From a checkpoint of a small mixture-of-experts model trained on Wikipedia.
Size: 10 layers, width 160, 17.3M parameters.
Below are experts of layer 7 (counted from 0) of a mixture-of-experts language model. Rows are named router (the router's row for the expert), down (a neuron's output weights, with its number) and show model dimensions 0-159. Each number is 500 + 50 x the weight over its row's rms, rounded and kept within 0 to 999. Numbers have three digits each.
Before each expert's rows: a language model's description of what the expert responds to. This comes from a sample of Wikipedia text that the model never trained on.

# expert 6
Description: Word-start or inner stems of Latinate words, such as man in manage, profess in profession, let in completion, disc, Phil.
router:524517574576460538529521515467490499433492478517542432499488459502585404465470474477456500558440423489507540474393435480553457542557544476588457485466471527500564581516483492508397519602517470568428519561460496474437600498462385497469610541480527507517523416539540472500502461562403513449483518508578495490416452444485498537489493431391498550501493460537591467479448429492405409493524429455393568526589536525499555409557495516434406513491508529545594508563573490462514482520468539
down0:493497460552522453550442647499398404513469551486510524532546496543514477470484466454518543396539523501539545510468553541412559567432422507490507545541393555597480499500374455435419582486522387558546528485501513550500525562398428555514372524497495502516477407525518453445550507497483549535481502484481431512447485528414531535449483381436558461428485520610558500443548514471435559508536440440523522479544481485592447526508495500521500544587479545519419455498513536522511547485484475
down1:505465451512531532377443505496600505518464501493613480495596368489526465408461486551534532476379528552479515463437475478385523542468480580532488570504520524537453519467621457576493480506439548467522478452418465586533511464506513505593506447464531495506554590510526528541524480541552469502395414518567548385524550589487467479607454539452465508510532507513530549560480469512474510515412460542455513539522551539554390535407415453475513465466473595482534499481524458511475457512423512
down2:406494411534491488474514579468563578536502440424527522556535354583484436568465456496521404468529495566508394470448394555446556483493413422459415515451386536447522522520501493488559546528525502540523537428459536577408485515465502511495564524436491499448474447489443527435458482415518574498521493514424498505411490560511513546518395482527510466484497403539576525575460541467660498428485435571499476496561486549472523488492488465505462484546491472509400448458541531505487496531513443
down3:415500470411481557426519548528573461507388520465542427519450537502531498537499489481609514521453451565614437466590460501479429574532457517366509499536515483491497542514493465460541477457503471444424524480487412507459480476525517523599542490510483465465452571534437552539387513499512519560456501541490522525475591536462417485381553480483369559527542577467522468498456464504498421501579421524509491525417608460479412434540581480536508568440404433484505570485479457530539476501537476
down4:434420555478466584465492554490360575585505481410444482499556461574493473539556444511508497590479461474524488522507487522471414574513376594555436562526455517526533567441494514543438584497576521483480493484470541509434461478355550548553613540539389549525515540459487525551475448540589457594453520451484494479478492510525432527519531533468528510551426516473537533539455504425553519471511449479437443592474524535408378500546486507473453572520493523435531526544544465569524524517488539
down5:422492439493451472521450484526586448498478484484520526560509528437494513612566476466527581567589506544494439499425492500521554446459482558574476491515518493559506420422503442505452435516497589380575426431442484520509571504504438495509496468469437522546404519498637469501368472489435507501514500548430512544539524497360425517473454524471512551490540435536566533445514571462451520587603459460493490506425497482437476485505425558564425505439529507465446460452485466410503494534520390

# expert 46
Description: Coordinating words and, or, &, commas in lists, plus name or word starts like or in origin, Le in Leeds, ro.
router:502526554514521556462522505440480474552486474488487444542389519501496425462529422480484441558493417412489514445501454494463405479535563408547551563446467502518575561513484458455429614564508513563441525446456511417494500479557549491443573509393578490452513524498526499540431483556467511503524483551486517510411505549471566481570445442353558513494538422415478475524483477544539451464513504469526520448568523531610583412536537537496451494418405544606574500498509528535432404448455549
down0:578556480503529557520486503608457478477525456460455526506541579432522493544589414515534490492478435473361485566496609594466422434452508476482512605411571509516584499475514560539492574522584535555529541459478501475486402481520568435514473551514489397490428484464528468422497489446384543538498476555499431508533453469507485512508455558478540453564558514482440550483473483397474343429483502599498567542518500535533467553534517460414580501486552511457517454546551508499483485502456426
down1:535522466527507499447453463522543491426492500459493484521577576481561534473486552444591498461523418519464549485457558547487565467459501436469499475445516440592623450522526445580550597478560553443488436530427511573429475519507590594465534511466508531488514499517444499469500637531487444467477442509553493493549524489502478468434475537358496523467543581537442584468584485504507472488459492572492442534555443582511519546531511560435427503534522636505512655487472429545468426521575523
down2:487560458566484520543454488370498547474492502508477530538572524517463495473477506524501496497443492475438523509442481490548546476476524537575520404531427525414530448539542552435535479494572579421413480436503479535521507553560457491511533466581379466549410503496540478453557478593523413479472465637383476518563562580528477442455567496435513576495405497476519542514491619465525559516505506455435517453434430516490541511569482474449498468549536575637537500481523607509437483548515416
down3:479394418601553492489466555488415562509663553575437533525542420440513476547496471461526477453466497491580575502495445591528534597520484522621413472489438524452500426462494525522510512477517508548487516488557491513452515453501412488464403451487498467483459473552484536477582484479447465554438465515489480535476449436524553548469444519468366576470509562526433471593413522641497511565401524540463505398559481517455516506471488499513478497562476516458463474534449533444481558499543425
down4:483460483563441491537526526496496465497429507570429508507506544444520550551404486380523541467481480489516624408464502441510519587496520451560516453594558511683509483546497453556470435527458487499607481575397501508538421432514421484520488409490471496576447538533438488467434548478485504470435509497559516607413579519527524472537493480519409416441519495389453454510547519538517458486459472463528550480514497494486509565500436523509602478490488478423513429455595534491504433552433516
down5:505538483479528366597509485512507524471515536529447479437448485485592544379455546514519415538387550459442470483476482465480491464404457536409582395488564549559487520488496582441469488477492529545494418332533579493476494462514522523507456512482499476414468532433574505447512486572475494418512454525530434457456467528438503476561352451476488514556397480489532428497522561448525520525511588491544506519431467500512462495447524476549556579460533495533465614438562532562508513528455504

# expert 51
Description: Last pieces of proper names of places, companies and titles, such as Street, Road, City, Records, -ville, -ington, Admiral-ty, Corpor-ation.
router:578499559456430450417534472460451512577495425459551432549489513533580473521515499579443460522421458463504566462450457578505423575533551476566466551413510462573566539458465465482445540570567436558421545495523475525515582496517416470508626580464562525430481486615502388538408514494481487437485495511526530507465448422503555517480575474413578561621463489459456449494428464550505486468578548509447494546517505501474628470528507519468458485501489504558564496551559505542439477472500527
down0:443566416437476528414522531506558422416520472561521477457456545510589478485457535452594511517504537656573499435369499548521479482513438557478458500518567514494482475569463488612434551433410450513440483453489505487476493454471551504522488438461544467470519378516469390528511514583465398412455513505531489521474462461474467509474524502450517411482460524495449533466482591552599459505489448528543507466354481507487486611529490458503558401553510450459494497478547456448539482519441517
down1:538530556545482378567550532527485452405373484543530577426499512471579536470465465460464490481470513484499520456550568478508569467431510488479548502580599482548534537590521484500462483553550522369471496519519543520531462490519575502491437618493483609502444551458523602592494561496480529501570424430506566507506475548472538506510504376544471523505454494563551528511500523491499510494454531547409510355534549519411466500615453563466518509472516497596475502482441459461466575543427459
down2:461495478634480545525520517492574542581460571517455544582494477506471440461458573692472530488550514444503547481556471475488483536569497516484498533587415585568516542584473553509589493443482492557491481563476484463501486522525492476656455454448540377540521420558574433496475446497532561491493512501518425433495482523493481474548448387502531554476448463516446447439445604519445499414378497502574499477540518540521487496457524546519518547520422492508418494500505555534467563502475460
down3:476437509452429543516536476553486430522470504565564454428499443535460544548515476420568441460493483536458458473450527489495518501416553488443525450564551507442567547508490450545382484520455482467432472579559555445413444559518522430425562487511501496494524512546492535517469499562488566566491644487443418459465564493490467474521432579498468514632515429537468501500513507534441482485553573494444457491386530570550487408528576550517400527529443469591455572439522530581531495520632477
down4:502507562393498556492435471468423423416480555455532529499462461513487536544597470451528550497470524505473537601508381510567543410474462617470430488503438546470590526405554527462554548437479620539460569438390509480457510519493453575464528490558495466520474503479475514511423461462520413556524532478467518397487517389448587511589521423520516462504457537584491575459500445544519511505538542490453473535576547450512417422529481440485562458488465492440535525598510529447468440488466524
down5:511489494533478523595525566481469503522555576405469542493365449432565523502529523450511524541539466465463434462485543456465550479491557411536542475454507438479530517500558402484525462458457505401517450425431528557512454522481475571621481514507458514459455584478435493482489590504478446540516486537641540504452443532581474513487449427428537540503561374438411558496462522578513423440542442538553462514517462557445443535523429486464555536482419441604499572495519406489535515474529551

# expert 32
Description: Final pieces of nouns, often plural, right before a period, comma or 's, such as club, album, city, students, art-icle.
router:537480625523422482412529526448451507465482431461552419500488497514520519495514470551452447553435462507469512440441496530456431547533562486588467554390524461489512555434490448403467511571500479557410477518500518475479560462532504490413652544508564531419512460601485468569480465459470443368449411535507492531453429406519503495510573498463498510572486486408471534532417456486538477488582518470435515456521536433490571501501523569431455494473455487587596514515602538506454490515474576
down0:560520520543549519544433557545501500691491427461537531482499531553512535534447525463455507568518437506602469513474507517558549621462475545463476542538491559489531468449479510495497498473509462548594550428406503498515527607578517513510459479471564484524516439532511402447494511379522550491575471416573522506570538448486531431583464564461523493511563436537482529445460487617484480501516608497555468570463528561496433432462545510473512563398488411513523454505465503450440460458424418
down1:427509472421598537477473461481456502538515531502505572506532555479623508428436470456577487488467500582504454497453497411469441442596459462587505517568456500503516548482487531484561539479589501526463451571522538411509542483499487515479464550429568475466480475526500553538463462560554407494523540502445489355445460481503478551471573539563437525442537550440459448559549522428480544595548504574486460483551610483539531522536471458491551491437520361425561603456533519612534461454461552
down2:474541392462532533461515548577441556548401530474420507560444488528517541506475487463487482526461531503525437523479445581513536544526535515599560489503472449532585495498483480559457472497498522452506504434503523600526473518532496611476490510575547499547543597538455599426497456531452477530473454593532573496582466492510487597489466582561413440458559500474589521475409450514502535553592435433594582499546461495585416518476492458547366486537479549394535473498508567542484555421479470
down3:494450369493470574473603509538400433590614582444570495550505406528472509531440508590506440568470477465434547526462653513495475493516505531486495528527421467525516579564497438435418469593421493604415513450532539451490542473500519516505468545447547468496506532601544457424378550451559515454577437518517464515486603466435490452530497459433520559551440472511444475521516509531553400529559503505436479488479500525562459516483527461557501533526444506492465498500445449481532535476482483
down4:482585557494553561519493516483564447514406511511422507534418530474480431468498469502454529478352462550525445454470450629563559660432488469567512490496512472537481467454532475479481529481430509485492553457507517528570442425621443597513481461438531464484501578461474501475523559418455528416451428591498470540464568483544548456471491550515466515502534546527344541553454494443530446545441473475506550545519553536502516500534418453425552547469482459537589452427541437529491530544494483
down5:500454515460513586457519600530585492564504502473510527502568495476439553443569477398567476576528574471428450501500555479529435494534436541508498477415530575519502457477441418574420499467481441542378644589505543495505491348403535588552538498530452511519482510450483461479509544455573450489504468436505618554509507497520504516445530495419533508522501402479537513500527448510557572543456597461543550503498474560533512438551522540485457531451543491566464473576515520459566580579454499

# expert 58
Description: Syllables inside foreign personal and place names, such as ar, al, el, l in Mar, Baleares, Mohammed, Armagh, Begliilig.
router:582513542452460437498493524463481469528467488491518421455447502471542483498441505601500456567462453441513528457448515461474455472596530506521453483479468524517523623479493539476461541604553473599473534502468522507467577485528417461495549485417573516481491474614565504553481467595441517457470471448542515534452414459491556516512483467422503472569521454392520472486453423560436456460523571444480571495565480467492658444555540527453403534479466560578567527482528574459362461426569526
down0:492536469573452485446487551469527516483420523431463580499510534419496455524532443523459467470529475467456456468429459525525578436512582591501454489548473445596569414470471485554560506473530480478624479496484431522451454541446523452454437401515483451545445441529495465465514497522480421495446519549447540406479468500534532558424557555491580486441468466557525480552524621613529521419514485519596406521450426581561541555491469534442509465534505421492445492571526474380499606551556506
down1:565482438534432502539434484530478459493554513437452556502550542453541506392473463543538458407558491518598467455515521622472493519445504443560523530479428459511429563614465594594482550419489452483514501501525476403479539539584491440432512510556540544515609530469597510533543386478461447478487487396485508455539494552495500536455466494542572516509414591534512518543534474401529543389561538542542488495523602464509465506553524567525462576443400503519573495506567513501465451509505473
down2:497502493538420375401479510479539558458425511543539478493482498496483526436544478445487460464487532498558460490459468476402353485549527575561571479476499445343464565560542468475504559489575490508479523472557530469480552478540500496496555551548450659462453505445466524525545503399476504475472477486555599497549458488502513488503496562528457502488535533570476395534472598505489578489510511483536446510444510477461566574476410402467512504538441445516360562494443401543547516483516560
down3:474466488483429640463458460518534438529550531546489529447450508521486541453497394590415525453486610404505533551399495455490470486449491495498471540414531498541569455515514469497522552464446413504508533559456550499471521516469501423456494468613495442483574499482408508481510503513448544540491429468517583558549501489504505486577481447469489518533481375620522507539495333564430484631601536514488486559490527561521508477546553534482462483470565443534538426538481487561475509461480403
down4:518519474477527524310487495525475487510531456486478429539468562484544507538599466459518436524427524488457512477507504440542456535388521527471593454469502498618565506486585466493523469394497489421462540500500478548470577517400453387547426412548425535546529564475464596501556435501526500483432539510533529577572525560508582553472534490545513408420520505505496517428523525497473507586601508491465546515519393444596475433505488524469558444513511460451568493443481475460433459468450470
down5:514414486417471581508469477525496537495513523561517535497555509546471501560470518578398447551568515496434546488505552574424450405491522606525502416453514498441467477540498555507521520641513557389485423517481520421530464455587491389370428538594507530573496525481492499454551511510450572525566537485461425484506550502439439491495424459631488543515569496538550549536432473415484523588550489453470448502527574485506536529520545519531413493480522590505491496432543472501509510530583555

# expert 41
Description: Digits and small numbers inside figures, decimals and statistics tables, such as elevations, areas, scores and coordinates (7,416; 5.68; 63.38).
router:539446608489527519501517529485472492498464438420594485524428503527547450468532445556427463523488457456436534447491480454502417537569543569599527571416504491529552566475441499468465549497574453531464511494459500475480603498551461512483554509412544568495493464529515496566403387550453466411516511576509553546442436524549571408562554477439492505609416540492464539488422400576427471495526510439431489514596513477564590483538534554468374500497446498519589504514527507493475436517471472
down0:495571449480426508571461487415513403476519472527412494531541527510462598513540485472519407573540491502490478577398567525464486490444465503511532519530487444479461419482536382450473418493466550533555552633466499482474482421488472541392514498524603495464526557489564501529456479518434513524426466438511479526447506627533471516497442501519524593450510450485574373422492401538577577451468461521479462558466509462591492605488557578545450454526518549534531578520455526545525534501464501
down1:492564492537551481480575485493482561580551529548414580436503448569507504418520485581495491630506568476523530490444415513528470461417544481521526533488482553499393467541453480554487580565515533560552543462471478504483462596445486440488450463583535482473443406438496604489524568583594530532429437466503534451544465484440423504495584517523460552587485547382525474557577456493477530478444523527443471512455540452565417574488497391488513565512490517532442403560448522485491496419484527
down2:558527491527483425479521490508493429490511435467418488520586474494412518432411567513496460599477504482449501566501555519503457523447557546479438472541493467461502425580512468420538510442514552509548490398437564483536420484494460451431599538511565597474535555568535440398481447458465518597468534528538526373385526477448407483466472502542546443456545500514492423507406482429501456623471522508447498440474528503522531536559575608392480514429492548516490451461513515489450469481457544
down3:387480483494496506551493538470491564499456476550496531473586489449525530586527452602507392476425480447497536589544556518528421507557508539514507486581532512576521501498453481548580511476394583475437437588467501669441445504501513492498596502463551488480434513521478519446470469500497484490567460464426517475428556489508520546461496508550558503438489490480527510425535478434528595598446504547523493438408502489473451492604506623479462568505466531406424476543447478471531589438447588
down4:461439494549483481478519407613543545439408581436487471512389450445591481439492446540555428506488602521537483563480505527501569478422524431501414614451462460517507529515536488482516525432538486575465468552528490478426486524495543556475456511511515472549514609580519569477648519454513480488473484577456494532504416491552495500478523529510531488537565511480568484528472395429450500475484530588564537485534470556518472578466489492534527541502465403468604443618437547536434492589453516
down5:494528518499520573497467402577455454452399430424450533479503473568441523441456534528450576502512484453425564449548581496443496429598480522537559552570480443413499465590488512451499444412487543500446464549448507445437490477508545564489437510611491538438538462446471603531426511522561577531460563425493564535541491491449518450471554461533475443364475590412512439463527573446499480515485465518551476486491477609462519462483480469574525486478464458548413503388512498529554492581510499

# expert 49
Description: Whole common stems taking a suffix like -ing, -ed, -er: design, play, lead, mark, work, as in mark-eting, j-ump-ed.
router:517450559502452540448486520531416446574497445513550474510547498488508478496439511540442514552395491445459479550444492504450474617542454513623482572390419541516530569437474477452434535558588369522419453493527402466508581533490398512445676530532494522496507454592456408462485460457441481464486487560517500492494477496506578494528545452427523515515474450505465496573482467555534514484507457498419574476636530486523532493545526519494418457523481552525600456530486485517467432475484530
down0:517527573501493406494577519463577428543401539496489587447414677477584526566504488546466477439479488553487407496530468484460433528527493505518549566564437458475517479462621507510427548501600539491467511454543546514465526455475439480468525462486499521551501495456456503557574461443552512557507521426556497556528529498501530520451539455397457518459512523517518415572533499399567575443522520511469492467487519576594475453492477538459570471615548468436567509558551368510520483552463444
down1:560469528575517466537420519449449591563370520527522456467540469474378517456535465556436452478476567492483548488498535455463567512524422502477537509463584530474402484422483485449598541521444526542544426470505468429518556466556506475522460476533536539526451509501613561454449563543539490485452412505501517489523539437408444503554493507477537535499473416446529467453486602415489448513540616481561499357544513431568494498488518420517512538537416459514529584476539460557433407426535494
down2:544497536478434459489464571565481537485491578566390524544522456492529483509499461445498509517524528640579493526493533424501480462540547538545497492521471398467316517488481509520502410420525586523542445434426466536495497564518514482532520593522521522480532583462501550536550655505576553515449522439466493492498560547478479448454499518475501500434585522409500476492540499495582474543508490500440463501383670431496470446492381545494476508533540523560467504521469460532492422507505548
down3:545588540482481554524525495388560461466495470463473482506467547527531490554476480449490548504458520517487446538517430544459485491478463514474471610444501536520511509578419529404525501539581450525512505495482559510558489517506445427554460354533430457573552494504569485600438509504578606532520588526533514532540528496489462513414513503416466480506501450521507509441491497525495487468453549545481570519474525572480475529512437542472489462335478474545308542389424491430584524591443462
down4:415571543549486403554518445533614530524502607533536535496403501524480582487542450497590473533490459625590464465475325517549443480557525492513460526462539476481364499496527474453535408580468501378471516453534482550506499615543518496508455459478476484469613503493512497512519588424490496457493517420535475562549470457498485488509541491523522498394506578530505417535470431483495531549503585571494552518552593549504494421550554547471532560487523446463454469520467504479501488529474539
down5:457540450530481480461482528611483444445401460546519462519507460530551518551466567536449564534495508541530528521522567477525550483574462537501516518501507597480486487448505540528571487557488577504510508577490525594666445533561532569498572484508458348437528467462481504526440542404533497486486451527468491509455476535552492510491472515521530490539488314487562542481506570532536554467446473476493612519433532402477517477510462523553536542561551522484382502380432593568523576501519474

# expert 20
Description: See in See also headings, plus institution and system nouns such as School, University, College, program, oper, stat.
router:600531519458514469492530507501476442515503454468598471556477481532562486495511450492477510510459368464423585466353433500535468508502481441569467545429468508515523595475457422412425518525475474543466495562512504484497628479543437503447675498490553491453504483597487449472422478445439471408480514532469520524480423480551513530500530416424485538549431396450461451545444401565549481503546542506522499475517551485464543389507441520460472515455456531531602539560526532514498439471467530
down0:577466515612476465465493523529478549557503524563387428459522490557484469521538514462533476559523537523500527513540497431502574542493557599468566472490494554577531560470578517450527498545506485391478506482409551481491504483567512455512448490485504488401504401530482470468535469583527528480586547531489488499466465452473502541487509514495542545448479354502473448593500531516504487530442429557436513445530474462434316552557478541592629522486433543535443603575427532464462528453527429
down1:450491469463560474456544511439523512479498473487480567537496476427481444471525501484572568519592521494504400534512509597465430544485498608514486498452468437459553498535439467505538480531547496483512509515347551489522437589432426480504556379394509447427494422570528489526612461527476471570515527517489454521558543448485509528493545490550471448506539485452465467527534445515583471557496477535621490480482402519535595515540497558410518554476532434558412501413483575455521523490332470
down2:509560529585449470504428425527466525566545565568488476498592529476501644532527589547515545436453469397483563468524526482487434431451458461488553594503494465459525515425473482604484486475499535438476551496538602463447500570553582419553501430537485526554483515536439448468437397468606537507474524488535493545535503584424499443514479482472452457528494525353487440515417486596435471453512503396486523517446452542503429573502418467469443508516435537568509499490496467472473469523563456
down3:521528453481519499521471497478523396535409486620488542547439575516538565440521465608481520449539443593560454546467482431505495528475587487469551456554561485534540450541468491489549458445498522404460552475531506510461525542566463502419436526477530541461493431465520572495551489431476464472474547488391506641504534505537489547501607497498493494469505441532514502530521430412461499424584475544545528413466412448441456507472482365440499558448533580534569466421402421533567517508570501
down4:550502548557424482468591443517540465486556469634382563514416516498530485540429547584544567547520527539456469473470466431434534510480489505485506483515609569463447469515450480485506592534497543288548526537495567444471456471416483474577489526469496488540463454481568522507488501550496464499502560503555575582527458492516515544491519491548502521561468488516480585593443507464512585534374492487419607465504522494476573554504410486395535491515531512427481456537523502408508540499473487
down5:508504469574496578574574502514443453467491563458511490522583528433547598493569490451604476492565555478547523569492522556499565481500482530464450545572516536503482435480455532446481531522485423513526533549497350591534529493402543517542567443522492443484503489569509470446525525465513436471602555478528490434523540556412546443549469527481543470457469508537568444489462524528533475541491525464511517531581624486500507424452515420525446499586407325501372462460509461546469447451523458

# expert 5
Description: The leading 1 of four-digit years in tables and film titles (1986, 1982), plus pronouns like him, them and stems ab-, mon-, poss-.
router:507439576485460544450537581482468422513405455429512483592460495525541468517516400576398479507425465414452535470451467535472466499556559509568504523436504453500577525450434530523456439548476430553448464483495476527393546520490459463449593522501530550532480445590482462531415434535482504500460471578480475545463385487550560494571479462410566549539489522484509495484436407546554500551568461454492514492497508413571533434572509482509443490464419489469572481516564597555388472403539460
down0:501386678415477478489451509520483472448485513553473432459592425463558502492485519486488587529598415506440503501526559499390491435527510447537452482472434512498539530608498434470397531460480462459497476619447418426582434502611488541512544423476420499493484532534536517473507422537534554452499478572474559553488536555459475475473447421561458489610547417492496538442492530447514454596548522497548538429518439509470508433574541462458512509543464446497451521485524466537533530486498518
down1:505486481455466488559459592501424494468594498557425493560545521531495539513430523466535464539514434474465529453376484506521476553484516471510452427503537472480601623478494491618507534478454485550511534431492495563439501469554453498485487323524413454486457594489438426487531512512548458554541585527413387484458491515444469491551537470423611432525492446467519536486491447483528444488572497508516495514547413543571552531569531510475463529459504523512417584524526638563544530506500432
down2:520543505582462427485510546538534511492546546543487382450427460533550539526458462517524467592535522490473558513477360403551487516478613546558493465564431575483501484501541425531446521514561456504472464536562514559541459461471397518415513530570354505498493524505507437523512611451447488575552513517569442525441507457455459517436507478456530488431444556501464511442495470412517557515538457499469554500439552504460488609514488484449545460484516527532695565542524450459474507552476542
down3:517452512531534465391557565457478546550392510510476511509576440536464444544485482471438503461461502524524575424434479520485552465483546462497555525394499504429514464494445485444523508482560545586504471471484469519549557510471571544481477469587495538552630455427473513533517518489619551453557477469532478521470333505446476512517513468399561449503493504483435490543525437503537574456486551480510522528596549465535516546603495412443555562636501503455549444472527499563513401499408406
down4:472503540541514526460518525444497516438472469519458481601529521588492495462475433479509489457545443529545454471409466494419508447521431478540345509525450469417570498469539560521565542466442513460488483433413480489501469520472510542511525533571504476545531523560484554447470438595522482531507479478487444563499462491450470512516551557488528552504470614497393448501551437464559461481446528459581485580507440414450465441495504473498464498632488485496240476519546562562497489465445497
down5:468460549517518524518564493383417564383545458574502530489567508611519482470534378481549482439486530452539475479463410469492461499571557556524543408544523441498525423462470532519554510450435538555474471455515442526454461559333528506503486486474551465568601471553463503555526470547557539497454490537569466524503509490454506532436456477491448544452492533472383438481548457447560529547521564483586461510485478418415510443581481489562446503496520556448372451450522463510450574438482471

# expert 61
Description: Capital letters and digits inside acronyms, identifiers and model codes such as KEGG, OCLC, country codes (TGA, GBR) and product numbers.
router:525503481431457514439539515524455531491505427500553443515472491536529457469528492541470481550477487458492493496515453515509418545537512493543539532435464466539501590456467411484433538546557443538417516485473438455473596510562398494520597560347539551459532506581462482578481444442461461384530410579524507552465425448557526446529586525453574556528491513426471542495427415548534498506545497487408470512572538422503624468530500546492391516491478485560550497488558449543458427401548578
down0:484488425393574602438517495497588450464511531559590516456487502475497513460496545498487531508533499462487503443381453416563470519497539458452450505425405467547538465459573513552519544585509534448496491528484474477479508580465455500498460497494509497610459405486501517676438573529503560544465482498519491456498438553518507465524559475494471439593502542481506370403484458466473470595499485512440466491487522515430500551477505483468492429604492471564309481485534519519591531510477451
down1:478564479483587519462501500587555422484485473495508626500561537554550582479475528580492518412550531438559576507508485559523506397513494501478561406536613515421467534510498542479587425424457448447525568563475500510511463582541543520479498606513563467409534506465466526525547460446589495491485481505518413520533568466596484562532580603476458579444503440498515496510528441553448520573497530571489482410492500513582519466468502499563561590481533441509434423485560521504497452597572509
down2:572475514439483497552488542520524512478451540475436578522566433540532436466545439528542476415483458447476430500471584423539517458627585554502532410540416533491557535557499481456489455436541473513425454617563519493506499557466538504555494480521467510542599545510442482423486570514461577398466539548440582451535539570420517509462511511425445557509483474535462515452480608531504478581535499509539578496472600437540505447489530521523561423541593528577580433495492465595458464509435553
down3:576524509507522461462473458448387452440579501519488468494552485542538528513517492548534497510480489530529408454502477502514401520355504488535501517550520513478515520560375522574457445609520500415500503515631435481489482506506498481472503479538497577493502515571572491569551562505528479560483430468502481519565493504485479433424455626538491494439549591518420543486558537479521478514510474499490592528431481390507565485511466580567383507523520474379598574565458403575516543484493571
down4:542485458534496502489414594447568553437529437571495527545509481477486567501547433413600425542537536455437445555557581473469482465512468486453517515480390575438488529519451532522556518454475440542551579487456562506396484544473569584545554561560520595437520499552522539449530427524475488565592544479432499573535543481517510538549492499558535594485498468440501541550553512521461447610487508489419447495607505462419545542547499486532506541511472512440565378537568499457443454459598474
down5:538465507549544550545524520491480505449525466476544479559548515446474419490456429522503548544435462452438506542417490532566527417487449537477445573454490528568425493525547573549520591535494490488560452484421477482574507442529515428509525401445544457564451462494496565410504492466485570459483549555432490557474481532522622546575544444504466490487448479502436495528521542540479398413491455440403518613495484602567484514551508494529408445451439631584596464579473558536446523567495455

# expert 48
Description: Common adjectives like new, high, public, local, broad, and adjective-forming endings such as ical, ial, ous, ary.
router:580477503547420487471561518492486516464517490450510433542489465525549514496455523523450443574427465419438488489542550492473496539574550496556495553439450490535566546516451491442456549562551424510401532495519436495395521480602376474475561554492468464445469424559563386535454473500453441489573539576600485552394424492481508497473518457392542504556432483401466506498442458569545426455573496430486495439541549564557543494500569527464462531501493498541625480528593479469490415493484513
down0:495433538520504462480492510525470597519503497518536451489464477429550433442489504510461496458518524414514578483494498494525489439567540483509450595427574424476529578539485425566634509497487527577529509526520581413348514527485545469567443458431484522560462450472542511485479499383522507515379537500552519492532522517494510618440376526497443513540467578472553602456499488470453494449494551508570425442554501455577446437540470397455497443452505520437485483482424541438549556464449555
down1:561506499520525528559489503531552503416443466449538348596436575492472481501475400505519572406465548454516575514584568468475502535448566450454485538536467450477498419458517481569510545516454542380464619534475457526486548495510499449490475441426448498573428503498529501442480648517525532542529505497523501568468501608494519455505485564481484542509521532461495572492460554460416525512487445447571561408544580473462504525534483446516537644428536509460435541444463537518572541450433502
down2:489334414492527530464467515548504569406484477551459517458529440506518457541541493530571493437462476450521452498427509560458549513387425504472505484558489485495449576637536463480590559551458515479491443387570453524504396514496550462552454521408483478530471518453476532480393469493512522445381521497594511544441546549484530569567411522479534507502468439427443512459529523557466475485560474495539577455558442469493427445452550468580479512538556468491504513509488547570430608479542530
down3:492521410482496543627543470459501468558557473498456504485400495528475484536495494467533534437460509421502549507470544469557465482350525541525510511555537699512456502489460484444560543529564542506469485449481507563595520546527493427460543587430609462489517568503536511567457530462534540395459435546486520479502563445503538523567517531486349571417516579563491491477492627527461514478532472497520518539485490544467555460482478396526510494534482414417483482516434442517492454484444543
down4:494464538491520497552431435527516497473575456524492426413508440514404545527516472584529568535537476534500464514421511447563472508462579492563508511446458531567459464449514518499522509502397415516447550480464485502460549497454407490538448416535539588512520381470454543499591490542457531586551554601502568530472520573470350548525463513470550530541542446431486474546484476477521565452519429536474441503585503512596518442545589436580521511481406496476428439572490522538512398594536467
down5:497523497543491428564410437437430547448530430429470577576504514555485485524436423533393479506501485528546578489565526548552512543496477507463391536590494539523465504567497546464527476523516455484439532591561446499456412465569552521493445412619489571543497491469565502543505494533570431452569480452463499517513453575482485552482471465430446473515464626502576565450524506459524511462525489574507557428411488538556485415483490580420475473472570524556509535493530529504581354515571499

# expert 14
Description: Opening word pieces and title words in names and biographies, like Al, E, part, Med, Bar, Minister, with -er/-or endings.
router:524412542506493494465533502415434392536499498381481453515493487532532486454563563504408426546454428498469519464424480512517476482542483462532409485463502482507534604516417462381418480552512437595411495511555507462380493444549437466503597518456488492429484450538554465571543383507492500396500498521505500532474433464517536482553530440455522541500409435477521417540521433540450440552535523483504495435562539474541579426489527597468486508502505546526584567451526500534416411512558506
down0:560478514490522495549472405444616455432592568438479573530473479471432580454467526504480537504527371523510564520459584469463553523507506550463452510485515560551358432590509553542500512568478552535500509532512477440470425578494498555514528572522491449496503560437575453504530588499479501413484463506474491495559476530523496540589472396478565430577544493490591497398434522538496434478457471510495492539400560610471501562492487462582446531493415493547592503506520455472480608523499475
down1:456571587516540467410488437476573551445561528599560531425480502485464468557459541490463486517523452472448510543561536486426387560414501508498516593559549482499466523524536456477524505450478515495550495617476509587400439390397499472544451482464442424523502486486594492491505556524542407491572494423469478522523467408435503526499487547495557441475562541461530466546454416445519455510568513498468494541486477435580512581488565522422485526499523526547494463491538489467373505401477364
down2:478519528525431528571498411477402406471476519531463516490513431488512540559584515528505511489471511509455536566495529505495506478494442519441538516389547454521509422494469498546488392608531560469488516540488559487506404352502529477500439436517332444496506545475466502541413443510537513521460508555362578514484495553486488494518458553586464557519496430496489534553510451437532552560526487572566436596533493463596565469527517531424504548547583497506364551440526496516569475537525512
down3:492507480520459575494487539425477428531544530553376477507578517415508487606490420549410469568403543507524434542592515542520527452592501456545535557500528528495495491435518469614457519499445610636518431485443452453455483437493507497504394419446488558451463520468462534483484569447546499580469625497532416477581413488452555532507476526518543460491487520377572501517560494506454495500517521552519470558554465465466540512500451448461537590552419493556503500539472499447485490582489524
down4:463470450535569472411450460434474457503442517503528528470474487505533450517495533532497482517378476591546533442424506573552560567484466495578527506545526436419471437533501495515583490436544513483390462505500464545526485475490460547504371439469556510482533485539452522466545466504410496518436477495532543434378494561559507452502521584520459448581504449505501518484405462506540540568555466444628553523397413469516480576433406537424528493592599465544482506541513455467585573428493536
down5:533514466530445500551463468502462492542592502468482496541557505422477476528554508518483431474526570506477449494546507502522529497478490539434437520492487559575482545502475454511480426445514444473512550518488433556422472466521517550637537376436459454619477556542466585489463407521507554486528470488459459425476501545461524436600489512495515506532425427572558462532468410483472505538461488502470483495581369623587415412511556533550466540490632448505558446415546568433453485440457436